Experts of a small language model: 32 SwiGLU neurons an expert, 724M tokens.
Below are experts of layer 4 (counted from 0) of a mixture-of-experts language model. Rows are named router (the router's row for the expert), gate (a neuron's input weights, with its number), up (a neuron's input weights, with its number) and show model dimensions 0-191. Each number is 128 + 24 x the weight over its row's rms, rounded and kept within 0 to 255. Numbers have three digits each.
After each expert's rows: "gets" lists some tokens that make up at least twice as much of what it gets as of all text. This comes from a sample of Wikipedia text that the model never trained on. Tokens count by the router's weight.

# expert 49
router:135140144121118141155145165116079115078111145104091069157176119081117128146134117146151110129118126117102093112142092155114144146117101134118164119144118107105137127098112121117154142115130116101093109089151105069111134100115115104109141143123129139147149152101104169072144148127099164144089097121174154113144192147146113110134130121141190109149129145170122163143137100064160107162107120138130167130120173129139143108171121134132136139106125135147151136166129087102125120142093143125119128146139107146120130163175163136119170122122095118116142159105137156107112151102108129115
gate0:120152175128113153110143125145161046091122121103144157107103132056127148149145138155149138129116129116092118127141168126165126132121130162157162154085151152122156151087109158107150144128142146140141123140152107102139146097074155121086151132152109155129126151167122144136167130142131090121131122155151116134117180153115112108143123148141165094121132128142137119138127114167166117110111123136084104134144146162176116149133125117137156178142141089135122104087145124094148140159124168154112132137128100138099173114124133165137093143124094097106142129125131143094105112135130087064
up0:130145167125137148120124127129098088119115122148155172129116173097150157114079097159142135111110133125128153116145102147126115165111114176137129104137083154071108171172127104111098123151140133129114134095138132135110133107095166135144096165162104106124119141129134141122133150121131130124120109127135146135122131156130158064141148143147074143124090112107148124162122117110149142061152125155126117153146127139127102185128153081160184145113167106158163100132125086112096151094182122158107142166106090129082125135143147141112114089157118129146126116123147117125135140158142087109
gate1:130142091105119151150133103101162101118134135176165103139141148147146128174105133112137143135072079111166094105162119167141135136103165117159128119152149120160163118112146159087112097127113139137114143134128128165096100142099104139131097100138174121125099124128132133100129149114133180151140122141176105142109151153108142133111091101185119191125110145093142144135179132117129151126071165132126101135107117119128113106116103127122098117107110065119166096144138121149162097108118153136100105138157143160100144130158125082121140109157139115133147115129090137097137151173116117119
up1:098101136169122139118128126155118152140151133109074183092122150180120160099156104139159113150167137086117157140114127089136135085154126168111134142127095143093103153145151117204147157148151093110105124113114123097138115141174156151092116134115124132119108129112150109111121163124148047136160098153104136096130107153164126112151130150124141102109123133150146107106164115140098121122153103153118108126161155115074134109123103122104151138127108181129101133162150137165118152100134139131104144083130112122115105125127125147167131134112094138132099107152140095168122090120144122150
gate2:134142158149162099148175152106139097061151120114102120121125097090126120105112134141188138146131100157119131159134149126115150099137126134123101144140159151128130154104131160132138146139127117146160112106165109128103124099111152117126070131127122120118139131175134116138192102157129115131124144141152131126114106152121115150175134083112134132148159143126098174119132125123183091172104116114183129142162140107135179168166147112128172139114115115154114099098133160118150141157069117141114090159151153135147122156157115156140118131135139119113086121132107180116189136098126150125
up2:100129111163115119100109106118138128174143130127116127147134142153108160112145084087125153126087128154152131123104122141137082170134146112155124116112097100119134127110110129163096107094130123116069146150106118155152177114137118101155174153111143112122102091120114120109115107092154130134136135136099099150107115155151130068068079156155159121132100130120160117130114146130088151094125148167140108096119145180144096105107088137116070121112140123167119109134143127119096102112135123119155144129109112109140137140081122104115098132115131181125210126123130105132093131139140144167
gate3:109142160147113140144088148098142158083085105107114125112113143166135108091127130139096129094089101113137131153103114099147104076113111138143128114153166139142116126117162130151146134149147097138088156126128160151160120169110133115128140112114098123170080133106105151114094171125106135150126147127128126078138130107116129080121094108154132113131159101138139134144124139145128082095125126156139091064085172118154129096142160123115145133175127163159144137072169125133134160155112116106165109086085118141168140146125114105118119148108118153081140144120155112120075117152139138135
up3:133108119125117085176141072155125087155122136109113135123165122089132156185134172100158148164136170159130123126118118147107156155154133097104125115123134172109116149176118105112136109105097139117148117152117074088139128078125118167115103161116157139109160134131127085117132102125098090110148129140127139154080140156113146163108159139109118172130130135137121182138107109118124139126105127146116135150136131167130123176059174157113142130136122104127106107174089140154106146103094121097083119163137147100117116129107115160108125107111153139159114111118133121115165130132145156114
gate4:164106096147117102141145143136115099101153138145126104175158146131138117154147125100173116143112121131121086112142163133133127092135151111110120124122117105117133094105163152133127108148105140155137143128160077100126127152131191076152126134161115107125118117143114109116140099167116118165136126141174130114122123135125126150117080150116226110147181144097125165098111154123127126144127119160109123102146155149133095129129149098097133121102141120147082104123129178118163151135079156128110088106118129087126144135120133137155120168097076081142163144178160138135100129140125113120
up4:147152143067136111142131165143114101136140141122146118127144118109131136120155140107152119136160119143089128123130158157122098109145166075116079151144145117141147152093136077134114129125149137142121120125153105081120134123104110127132163126164181129141135097132132123095096156119137147116133145149173117121161102116081123139127121136141159125116157138130134140174061143157143115137166140058102154109132148115140096149169155178118129177157097088099098130098111130134188094124136162158135126156129097156096141155142141161141126126115139125130147185179111149124125130130098124098
gets: "\n", ")\n", " |\n", ".\n\n", ".\n", "|"

# expert 184
router:113139143107109128151118141163106150157148107122070130146144095141119103111097085103099101094124136139081115102144085131133128106109115163112101096162131118122155167131166146116080123104111132111084116102167123162132151113113149130133118095151129121127117145144105159120111155129089081143115122141157150091104127117133118160141168119119115113128142151176095101141096151121107140138145137106174133163120136123173112140141153133166180126112103165108095096115128056127134162144149148101163070144114128119106112149109180176138111119117149107093137126139103123102118099115098115128
gate0:081099132142132161111142137128138132148151095133110150114149156163113127164159136102124134113160149152138119123156132154179159123116150123118150097141127112079175150082117117128096104103137103132112128107130121092105137112090157179162100113121168115132144151090160112131133110136141114178125084131167122138142102116136108143159108114100101110123135142109120106140137138157064111152091124135135071141117110132111134136186144166157102135107158132132174158125102137171099140144131123121127074124143143118155123147145143137102121177143146127137162161099091087151104091096117097104
up0:148107119082116136086123091119106130164110143132143156106134140114142144104109128119126118102134125139127116135196132134098156076169138114108095166120162150157078150114141125120118124144120141128144119160128135139115096120132141124140130112129119114114126105148102139159135140116134095072103102109117122119185163110101194163148153119165128130130135138153160111107103095082180119109129126134108148148122147053083161134052092114147110148134106118137130128121174155146145140144163096146142128137104164125151115100142147115130080128119158130121096101096157125120155104121106149096
gate1:125144143143132134149095118141160140154152133096113074141167086095134085119114096176142106160139162108087155122102117112131101164114132123116161150129136088100171093127136125107107119129180099141102139150151147128174097133141115119155065087151097120141126139123132124090119136103121118122160123165123103103132149120139111151137121128104138164144094141149128116105136112118179111128111108113112142149126113144162145113132119182094108105097106119117112122129121095161138142106146155092135101153158150157159118082142126169112118175065145093149145096133158141130127160084132093149
up1:135093104097139157099107113140133116137123136102143133110127184139126157100111161143107120115123159140189099129095132121132120099135172124163156103144117171146083120147108180115157141150086104137115132101114129113128144165146108124142147160073111193083147130143133150144136082131120120108113153113122157147147124124160185135123095136146132142149122133126132151153126158114145178101144161132160129150129106129128096080179111101155153166089156145163143108103139164102100148130149124169132120125148124166093100127126131114124123145117110146094132169121100153101121161176101134128
gate2:133117153111061129117145135157122126135131111094101201129126081127112144145136139134164082134105112127161133106110139149116089085125068133093121106137154123152145143141152165120127117146155123113118099140174149147114118133128144153133104117160070130077108155126141112132124146114099083163141129100125141132157159112100111137110167108160117173111113136138152098182131126148145123091132189135101175127129167120128097138128112081165132128143123142162087114105106140123128164128179149127155127163132091125116150113115139128136159138128130118153146147133137104088126086112131128177
up2:105143118117085097113122155155115126147131125117124124180099077128102111148157128140126102112155121128132142065110105133080138132122078109085116123113100088125108116138091164139098132147161124177142135143150140169158068140151140099105123100148097106121139168132116128154134111145148103145151139121104154089142118143115124116150152115126106158111131131163136125136139143180110077133119120158098123133115126091123115133142127093159139115111135121184125120102146153131124142142107158073136177153124117113078101083089133079139129131126153102154149111131134137067145101119128076132
gate3:111116144127145124112115111174160143128112080071163069133139107099102172119178125150116108100134129070085144086116108147146125129145140166116133105119115082134121111131181119094134120104153135106095129112121115112132129079101132139154119138113119122127110157104108083112104128121098107184135122113137140154148156104078126155082140124132132187116160118152132084141181136112106108137106132185103091151116127090136137065141133109137139095131129141116103152116160098151131113114134138128129107141113134168118135125110092132125101107120136094095151108158138107141106111104127105128
up3:127106138134151101115161126138122106152121136070131142105150055170144126143127129145117173165157141091129168147143133131095136156116153095122168121141101120115164066077143152142131104119121135068144125102105099112118102111144108102159156127104127155127131111139156144101102159130154145152122152104175121120123119108143066137110131142106096114126088124129110146157118080158097129115129159081129117147160130142087156142139089108140118118085123101103121119078163113127068117133105179147124137116107134153133124143139124130156152112109120124151123132147092121153141124170137115094
gate4:127120152091101082166069088112131111077178132082168117102161116118144150161120148113124111104103143094108151081114122177118122129126158083139156159166104143143135122166082128141154109128134108117133150103131139136109146108130171124116140119183139140107169129108101150126171129133119107124123151103130187185132123094079121116109151124106117155076116151106138136158119149153128137111095144116145132156114110140154121117136129132160120141138115122161129138118152155116129126139125120097172088121117148161082109113152104118151095128136130170175112162158110117134113114129168116145
up4:121181105094108107156153174132158109148134117133140139098100106150115130103130114133145164097113120135123162119117110081148145106121123160127129119145112168163133135098131131128154166086149084151144111117096105151150140142112150100125113133119139161127137114159170113166168134093123173110122130123180126133167135104127166152116082152141137103151173138112126144109104131128118130131160144137121136104109153120117116134105118066145141078081122111109148123142150118082121125104133152123155124143113200116142109133168127134129085116113164128067119139114114134138122139120199104187
gets: " ", "201", "200", "199", "202", "198"

# expert 112
router:155169137090129099102135133135101101080097139129132124144164148145089149174137109126185121100104115140115109110109118104107148074104118138115138119143101144136099118150163109105145157126114126130161145089123120116141148138126153102084124111120145147133100093128088158122122105074161091145144101117138118128095156132130110151142116148179118145103099145127140100148152170107102057139119172140168153144125156105153131170146160158127100140136108137121127105171128115047094130168134148131156096124126139106098151124100111142142155136140097145120147144157155129115131139082124149131
gate0:146130102129074105128097155128102100111115107127124169134130100143111119184149105133157133183101092138128112062145149137174148125124167132145150123164123128113104119152159133145114162133130151108170127132166149102120145157132095108140149175107147134085132123109165133162132146119102154117099096106108145173135139176110111099139080124123098111144112135069127114102134144103112130133127107136148148132131144118155112132131158138135117176152126152137120130150152106095159089122111150174143144071125140142103143115140151169146131158109069112106144160159128116078158128103142139153
up0:120171129155087080122127133137100138150123125147119163152124078154082134197128124125130117156113126140128114071144144134176125105119136122132123102147113113104093130164138132152095132134135103110149128126117141110127181095137108118123130179140121122085142127112182143153142132133121174161100120138096155137132144164136098122106059102125071095139125165095143141097173164128132128112093112153126118106087162141143138127119162125153131138132142129125103152133131170132146096136120141190133133103080143128111132087118139139137170138146106093103148169133110129098148097115159140117
gate1:196150152122158159133107135126135142098160157148118125091125114159108137111177106111122165146094099141145104135143125158126155142160104123116135132124117123090112181160108115170164110108138134182131133128075166076118070135202137127137128108108137115140096121142119132129137088071093074133133148119137135119123124155118152110119115135132135119125174125142129130116118144141095134154141141133150128145088141113161101138132147121177135131128094155153112094116130113105126109115092135098135095103149132164120116144151123139140167116172158148113166108161145104078152141127153128081
up1:121156111086141134106136111089119131133137130134107129086114094148107167132135122110156164138127098157142131157161168172152150121151147139115122123114097117096130154167116182159130094116169132183139111141090136095140067138167118097134143076146148107135135103119097166135102114102149098122122143131086151133141108149128141117128112088165125123094176119156144126098080135113130122161110138128103150133109159091132120142102179152162118151130097128128109099109074152094097107140129128130130125120134142136151107151164125111196148121183126138128159127124157095098145133130139129093
gate2:129143134139122140111101153146124111101103181112104139147124162163097187147162144132115129134084128147114100173163116125165135141086134140175124088162151106165105137162145097109143108086144129161138150126116156154133174160114106102076118128080104137135133121122112086165084145086118154128157128113118088123088146127165113159125124112124154157120125126115145115153146146154131095085111109147120110151103172101105132131106146094135110153168136127122084090150116130122107135109131138138147164110136134170090129144152123182113129133161180114112110146149166168123126131120119119127
up2:105096177163099152124111127149153135096106113137117159126124114120152142108127142119117116123158133140097173111138095127146091111165098094089080138131181140106147141125153142152113123156152142138157086165106123085093102095111108131113092058136078104158157135142151157150135178156123164167118155138127140104122128152097099102146131133177113114107130117111120069101148136150119140138126112130104146125149108126132140130106117109097117118124131124105163177136112136158078154137126120112112118172116122105172139101118127077146090127120137114164150137116149116105156115149150104086
gate3:139130163129156112104149108130140127129112147135118121123130145140109160139086125165146106095115119157107096143151112140131069097075110147133128106147155172100077154124157154107169156120141162176130141116138100145096153061105115132127138085106146089125162118113138157113133122141177091104102155124127135135113101148107141174132153109170134121119119156076115129118121160111134096121167171152116151140094135119113128147107159145170150167141137114101120118171110114055105127127139104124116118119075145127113152132133155124124135112130146150112143140113181104181128113104121106137
up3:118087107113129131079117130153092121150123086147156112165156109156146125146162129115104142153177071123163161128103119111130174154132053146111118119155110128152143105140112166133091127128140103127135133109150151098146148168102098137118126123151156111073096144151140104142082136156090135113162123125141109108146119117114092125136137128122145098090114140136165084130143145119087155110098094145113159160120101122095155122126102113123128133118097159182127121153129145138143119126124152119127139099138159140104143146157099126067165163139100127114102104150106166119149087140091104156
gate4:155144159094119150110138131105125093107109126103158148126169128164124114107065145101123197103105144107116081143140111138108124082131150123141100112104108121123068126155113115143135136143112146131126134106114108092117106096115092137092128086111133089112134067123095144150126177110133114129122144146133124105183091168130138099126146107124119130117119110085100104112133113117065128134109131138109120130155156149124150163088144083111117157116133154110105133152140149082073132146146123155161113108100148096135149132112138141091119140117148091122163134151165124117099158097136131081
up4:135124178079114131095134127126148097063101146089144144151138098131117152105073190131143137124128095140086094162135133107095111124128166128136110066144124093153098114121120101193150136114130123139127105108134137098141131125114107141081144114122141119113108087134112187157168120163134103111085168135132102114112121157148136137121100106133127148139154138109133081142127144132097100112104112127132127134136155104099091152095120128103114153116098132089109140140099159091086148156116129144149118122068155099119135161090114141119132136096115111174120116146129152135127133091134119107
gets: "-", ":", "|", "\n\n", "==", " Born"

# expert 72
router:123180104122124133132132170103100125108098131134071128135153146124121110146112142167142102157115123112132109109147111100107167125094093133133130098130123122114121126124124114099108146100165106157106109083124107104123155133130148133121131103150105147143122129122121193132164144121116123182095104112168122097148168124154107109138153120164156136106155171135092145134121155104158131135108131139156151112080169122171135163151129155131163111092095133093125132144154107118069128155156114147132133152124104135128163117174177115131116113117121170104138162129145111137116106065079166080
gate0:149137176093103108173089175109089178093150112140104132165173138114118124099100129132133116074134124096084071133123109149143129103169115144119106091154137133149108070139098125119132112098151173129138134154135107093141132132154130138115124148143161103170128162177117175122147110116123149122111101141128099125144115117151116126159172141141110109133107170141100125138109129142132182135108142124153182117092110117112129138147111139131121129131107103100146152108111122169113108135098143112132085124107142111136133146125175172159146115167146118138157154091138137099083118102141098145
up0:129130149085122096136134156124089167102166099143094156163113158115120115108100134130111158134171151088157089138114128115121131116108125153151146125114110141174108105160131102116083138083134099113130115138088137092115122088131175122088138157118107117146140128143128102116137097073122146159103160154104139136139105110135146156158126123137098107168146139137096082122111147126120121105147138144159128158100117124117112095132078142149164161139128128110127103086130165163103133069124129143101136118154151154136157147110139144174133164129178119146132086136132112075106132105104070152
gate1:141135119179123123107124121115123092102141118101122123093138156142134106090122140166186135151150096132150130130166131133133183093109097109166106116119155135119125144120143125077122130120139140118161143101098074135118129095141170104107097130143153162098119130079166152120152145118113100125080110111130135098157147100127158139139123151145179143136115113084082150144112143115115178196123100101121098126077112118130166122106150164105105087137118104135140156113155105149079106117092118155108113138126145148133107157114147115155111105142111129110163170145126097112100114096125152139
up1:125125102132147177114129128139159127085131082136131114105133159128110137137125137121143126168127150136154170189154117099086176115104136121125128123129109150097123106116138128138140133129172169146170137081170045092125133127097150124082109095136143154115155132098125160124139127140121102137129100093112095121137126164124143091168142121141145140159129117124093128132134101119124150167115076134134087098097130128125142086114182149103152154098160116101130131143139152101115110127101097155147115161106155113118100124135126136119119116208093124128159118135153115151116141088142086141
gate2:180109129104118128141127132089139117053112130139104093096172090113162133129125101123149104160109119128082147141087168157144127091078140111130109140096116135085124164122128136105121149161136130108139130123123095135143112138133146082138145128143115127123141099137102171126199094140123103155063115101140154128150143106162128103141129153141163104113127164092125139128091159117159131147129143135154181125116149134096144161143131143135167082142129123074113159098124115155104150129130148133130136141152143146125149138133137133137094142150116138108170119107173100129055113129113143128
up2:150125107105107083158158105117087142164139170104115162125135115109159120123149137143118205107113136086128104096087116131136108140136105134134138147121121128139133147130106145113102120133085089120105140151121160132162153161156123171137124134122139114155131129116106062122074120116143151115168156124118145109131110119100146147111117129138126128160130150161159095150154081143064166134137134152139114144151111104133123106097105159133079135162083153163138093136140136140141134117152117131089133087185104175149118115097121079143127118093159180131111136102145130107151124100121139136
gate3:145123133122142146110128108117135118080144129137148147139118125107161142159092122135127156083140134130102141104101073128139180164145125168140165096164111114109136143163135101093129206114163104149165142156141146122126088144158133132142114098126134115132066164127112147112145164123085138121119126102098102107139163168119088109174102178167111108126141120118116144129157117141115119137136115115131143127152128120125123159137149156111112143134107119162143147149117090167176165118147156124137146120093135148145123131110076098102112114102077134093120193135114091139107135138099147101
up3:131146136150106111103116108139139104166111138158157138120113082075151109167140130128100142102156115145096146120117107123124135136111103117073175133164155145127130128129139203106074146140146135115137135157132179127143076154149129175133107127140099153098077131102138133095155169112130172139100134150114094128122136133137094167164123161157145128158110131127145149140091091138097144108149104098129127168148120083151150182137131141144092135128131110146147168119099151164147128148108128142126109114157112119133135114111111078135145106103097107114114168173123108145157106110108099111
gate4:082120106099149096138162144132140103124097140126127122123110138139110126161123136133134089126126111081150101140150163108135146115121194149128181113148080139083123176099114129162144155095123141152081131107145121095135123152134135160158157139102118152075134142110124162125202109142134086163110119158079140114141149183153134120123110132115117117097112163134142121157127148146147122117062139113136113157107128160113083137127099119161112127106116136108160141134142136112127115162128137096090117146094113154133110085123089152113112097145121117166169157112133140084113153118126144127
up4:151118123129125155143104134146122133118100138136105103142155102118137059098107087123134120152156126164146121106091098126143135133154067131115093123129117122163158119110128151128127163122157088110157108134119145162170132099128080127106104151117122091170114160130159106094083105127153145136131099100178126103093097102152164129133097124141167110121077107140136113126127182148114136142113133158083126154166151138092131116168114123118135150153113148114155075092099101175116133132115131130186166117137154140109123099103175131160129122160139136128127143181124141116110119135148121151
gets: "-", "\n", "|", ")\n", ".\n", " -"

# expert 151
router:102116142092139137107111143130133133104083125117084138165181149125084109118113100158179116146140121079124084128168135125129124118095121145123182122164120106144136109141123156134168157105175102109121126089148088113142183131134143146094111120108131125121163106110094165120144121110131153143114076093116118158136152184142112120145115123146190139151134159164102165111129150112147110157112151141152121163107169122164119131134153119106137130108111125093115134131148108131136155113085113118120098156145081111098085161141128104161159119118116117098107123140131142080080130124124137108
gate0:105125177128164125156106144127110138114155157133093098132108134100093100120088148163158097156122084130097128092128070160162098116152091127141102094114091102144153162174148139139100121136131133148160149119132149125134102105160156147082081132134160087129157120117127171152109118142102117101136171164147133125126115157145121103184098117164165132149091150169106150141119144141126151137155146154126135172143137122137140135129136128073151135094128133120103130146122152082093137115107127126137143118165172097150140173143128147148142103133132097094116128139121129082165128142156144142
up0:114144182119085107159115085138153145176136180154171139143142129069121099172161124160121119156122135122121158131133104139101111158122110120066126101122142141165161125127141094148162119132142119135129127150139123138105113123112137146133128104141118131116140130149102161151102134133134151154154108172143081141134095105145139124121148167104181159104066108186175142144122100122135153146163130135120149153099137138147148139098169132090123125118116117084111153161151140126134119112097131122118121136136129071139146137093171118109133112113120127081109200152147143137159139137111137118
gate1:159126112081111155173168150108169149112116109140121099152181183135132156123135111141177124159152113107134120172145120144129132139134074129136146143164155132150124118121137091109119155100120147104145099162154130141137137109153151179145090064126124125105138164169127152149131085114107137138139086148115090110108112128114082128168180109155121137148113154106080135119119139128136166156111106130158169155104134161125118110084125111127153105125099118103131131119081166113123110122125147111126092145133132173115090159101133130134135122115116137079111143092138120154173139117105139116
up1:183125102062128141173141155128171120136122104114091094158170173148146134130126141114183146155156111152154145141155124153130143155093077108164141130155131105153141147130140102141151125113125110123123080144142099130100190121134135185171085105118151136115126158145132142136163106114114131119113093155111111118109118128129100115161144131136137132152107147100068113102117135124129115145104112147159159152098111172103117101108103127108163078128114135087141125138100168124127105153124162064105104161127136155106120148146130128141107111113109129106141158095142127148153146145129119149
gate2:132116137090125138134161094129116065127113137091152075140114146104128114105116116143113131120116124145140120147125116192143106100135119095141110100151106148164119114102109212126115134111149090160089135144141131094112143078148089139136117081126168121093117121149155120130145146083160145120109113139133099123131162100148084153098110108123111127115128170120121118100148142116110132135139122106137149161134128140100076118129110140065136112060124110157120107127126117141156092156115107147130098118129097187087088129102160106161151131103136090137134150137145110105114119127132111089
up2:135141109090124111118161133125145090134059146080164092149106134104123129106128150131097119126121103132142093158106141176167115148154091103087112130143160128128112099075165169132090149146151092136143124125149153112141148091153115138166143070125118123117139130115121143111135103136116136114126155128139103152110136104120111160134090132110121159134131158120093140112102155157166130118147131108134173141142150131113100158120119165063151099061112124140120127088083142119121118121119119141137113176136097147125137147116107081112156129119109059130108123131138070106105142125109117134
gate3:140111139142133084162146060115110140134121168102130154129164093124119132094139110135123140129126120129135118145125182125118092169120159152136141088184139139145116140106128157140169150125152157138121123143127088115138147102122099130097140144110142140158119099171088162143073151091135155135144149145162109150117138134146101138143122114198125114143097139090110149154154131129101131090131122084156108155115180118117142145145150152077159145115125097156146129094137095127173124139149139158154115132118142151149098177160119101137140167137124138124150166125159093105099159079128125128
up3:123072119146143086129149049112137138108141167109135173147134109128079145102146119144124154111109112132119138148109176130108077159120121159141134092159130132147118141115126139149159157131141172132095126130116095115157150122103125093107165140094133169146125089162113141163085130105129138152148142146155107155101130150135122127142131124155142104123128120092090145142161131148108152093158115111166098156111160124144131119166162144096177137129119073169155169093121094109170120120168151157147132139106103156126085148167116110152144134134146138103145136115148115132094157106109127137
gate4:108103158140133143151108097145130129095152162137181174176146088074099125106122069118133094113122107131135149137158162104084129173127155144096122098125166117185123154102106114111082163099145137144158113102147121136141127117168115092108128135144137103166171146090110157119112136117132145123093109134143106104138130127134111091109136157123108144127110129133138117121142124160151107100118102137132094123133150077127175177140147104067119133102136101133134123100100131103167111121121124165144137114110143118066101144130140141093140152155109130092105145136131132119143105102117122182
up4:163161128148141137120163167129111162147129175166100131125115119179149140106138137165130182132127111125115144108155120142169108112128124130150128130121133132125119128121144125100109112120163134100099122168137142101115139170117151159131139137195150156089129123114142109085095165147134141151134151133141116098103137166119108144153111128095118114141116126140156162091128129073099171114131118080150151108150129148093065139129127111147121134097112143111139119129108147164146106102143152109164136102144084112140128134149109127201124096126092128077174078084116115159172130125111143119
gets: "|", "\n", "-", ")\n", ".\n", "==="

# expert 234
router:152197114101176096122118130129121144085092159136123142180167169128108154161119110137122137149124105145118056098156126130120124130129110105109152105126154123147160145158161125088160147135155121122161144107141170164148148142123155103125143102096127145120129102140095180105139121124117123122133124093113152102084176161112095134163128136153124156158136134145133121145140176110126101145124141130115119143106153104132132157091133136163109162134133135135128130150126102084118111146104139101149101126112124150099121148102080134119100128133115116140098095179154157077080091096151152098
gate0:151163140111155147122081119183130092136092148143107114149097120091148135101181152088058122123126143116131114139154124127110153158133149106151141108165103126107139131105149106140128130131086130114186136108192125127137122147119133102125116123145149138133122082150087158101137124143115131106144152107162118122114107094129092134150122109155114145132105098107086138107099129131145128127166104138095082086116178131122095172104158109150117176144111151140154122158142138121128117141131109084143153117098167151107167099095114132126120105121131128153127111187180162101132114142144148112
up0:136167134101187134099099142180103142146095114108128124148121120123128130118147146105098131135139154145118106133093073122093151136150185141136135114177113156115123095133117157139166113099125103084139133146126181143130148120140114096099170120131151127116124104148092150100098130163075082124089125147135123116083121107124081149139133086134119108131137125148129137151133133113179126128162107103115152108098139128103114132076149171146161147123104126143162137188101138072115173093126136160104142133131152170124138127126132157172114129121119122169092104137146134130153112119112159125
gate1:139137133103140105112142126146126130150114100120138107146123127110079119130118115133105176140098102172141077071135150178133142131121123124149121148098091122117089128144139172133135129136105134144177173119151184181156106108151137125119135126126135121102140095120135146125121118133164102123122091107135134177144199137121131104149119142145145155112135122099128141128110160116134121099153158140121166148145140040142089141098115140103158192119155128146135135136110115121076133151128153117114119116106110138154161091132124151126106119124163139103090085159133088118082090132105157129
up1:082081119189125112135141157150109130108110151169123116124114085114103151099153164171136146157115150088155167138130133120125083150095115168166172144108133123125125147117100118113101154079129120122136105185181138119125137127147158128125092152116103124127146103131090121136133135162115100110110141147142121172083128171147098103109146118139133142130107134161098153167082113114113116100111127149098122169144124115118130157100129104146120155097136157107137076155097184147126127163121111098172141137106142119183134132110102113134111093125149142121088116130123097139121119117170123123
gate2:126146103091131103097133190127113137119116125115122123133153140133096135108129174169096155121106123112108098116144163111166127128126110110127154175153127097066124113139106141106166159132139117094147129081132149112126128144163129116138153102071111128133108114142126154121124161149105131143133113141128105079096126119085104111130097132158127148119149108069130179092097125159142126108116123082094112108114116120093116167107115076123099129107100121145177128085113149127132142173125164136117102143097134118118102132159076089150110137113136103128127145100135119115071080095113158124
up2:154170127096066158102123120130157125131075138134122133107118104120163148162155121113125160157122135160141145147133154134141105104099109172084122134126159104120078135133118119140127158166110096151112113133134111135096106112111139134128143119132109194124082116141121134166114123154142117090110143085091142147176133131115162151093094136140139099081093127149132132187095136118125137152195129164124130173127130118138091123128117145126109111105133142152110158142142114143138129101107146127129175122158175103147119098104131106085127140102091108129125108187072124111120113144155129117
gate3:115129167101151094133131163128127111092091125097141137148148154126097154139164164094145099123114156153141154119168131129105077149113106107107141133163148142140110145081152123084109096134096126171116095163172129131107133111163096123113121108094155121148148111106157113116145110152102151131137145146167135133114120171164092155131097115142124147171114126130139109156106137126083120098095100151134135110155124126122161121130118128166138152178133135128139165169151131120120113148164105112145125111110107169120061143125107126081126077127105161113143125121153075098160086123121146088
up3:144144155131157143147114150117152144133152120114135102109112121146130134134120207141130114130157152124086122132097135132107097118081110151133108172176120163106110173123121095103090134132115105161098097135136092175108163119157123148142073087132148133138171133141125150110141135184127141149083135136120162151078127140157109140093117148161138123090073168110129122146073147139128116120130115106166123121131109132119113172121103132154169160141106111125133184138122165151130138140138080136147139148119173129112077118137123122122131099131153159180140147146146137146111109096136127114
gate4:069102147139124137144115138140169148140122115118102128138110171173103140079101107103108115132133116137142100090143071156116100119142131080146127109140083116142147121167118142123141131149165164119121140121132153132105157139100155154076134117119144099146127141112169132121158108138124116100150139127120141121139145151113118140129088132099145156144166117098125183148103134128071121126167117165141109143074117139155150084107086141117159137140163116118148143132129107108141131137115102152173139124080153127084131105081114141122149118157151137115120153158175106053100091112114141129
up4:118112109111160106182140164114130088125106114152097120157087134119107163142121117159158125121143123115180111182127128128116085165144144115168146111106091155117145106145165155124089160158115157122118115127156153099124139101160147122128164144158139124108109081114142144088176119136120107094107109111111157161145126121108109111126100123160085154134123154109097124156101131075107139129136147105122121104109112140154104086133084140114134146150101111119102123134091171107124114119089119115129136151135108109107130127116171137194083117151138114112109112157161114136097094085079156116
gets: "-", "\n", "\n\n", " |\n", " (", ":"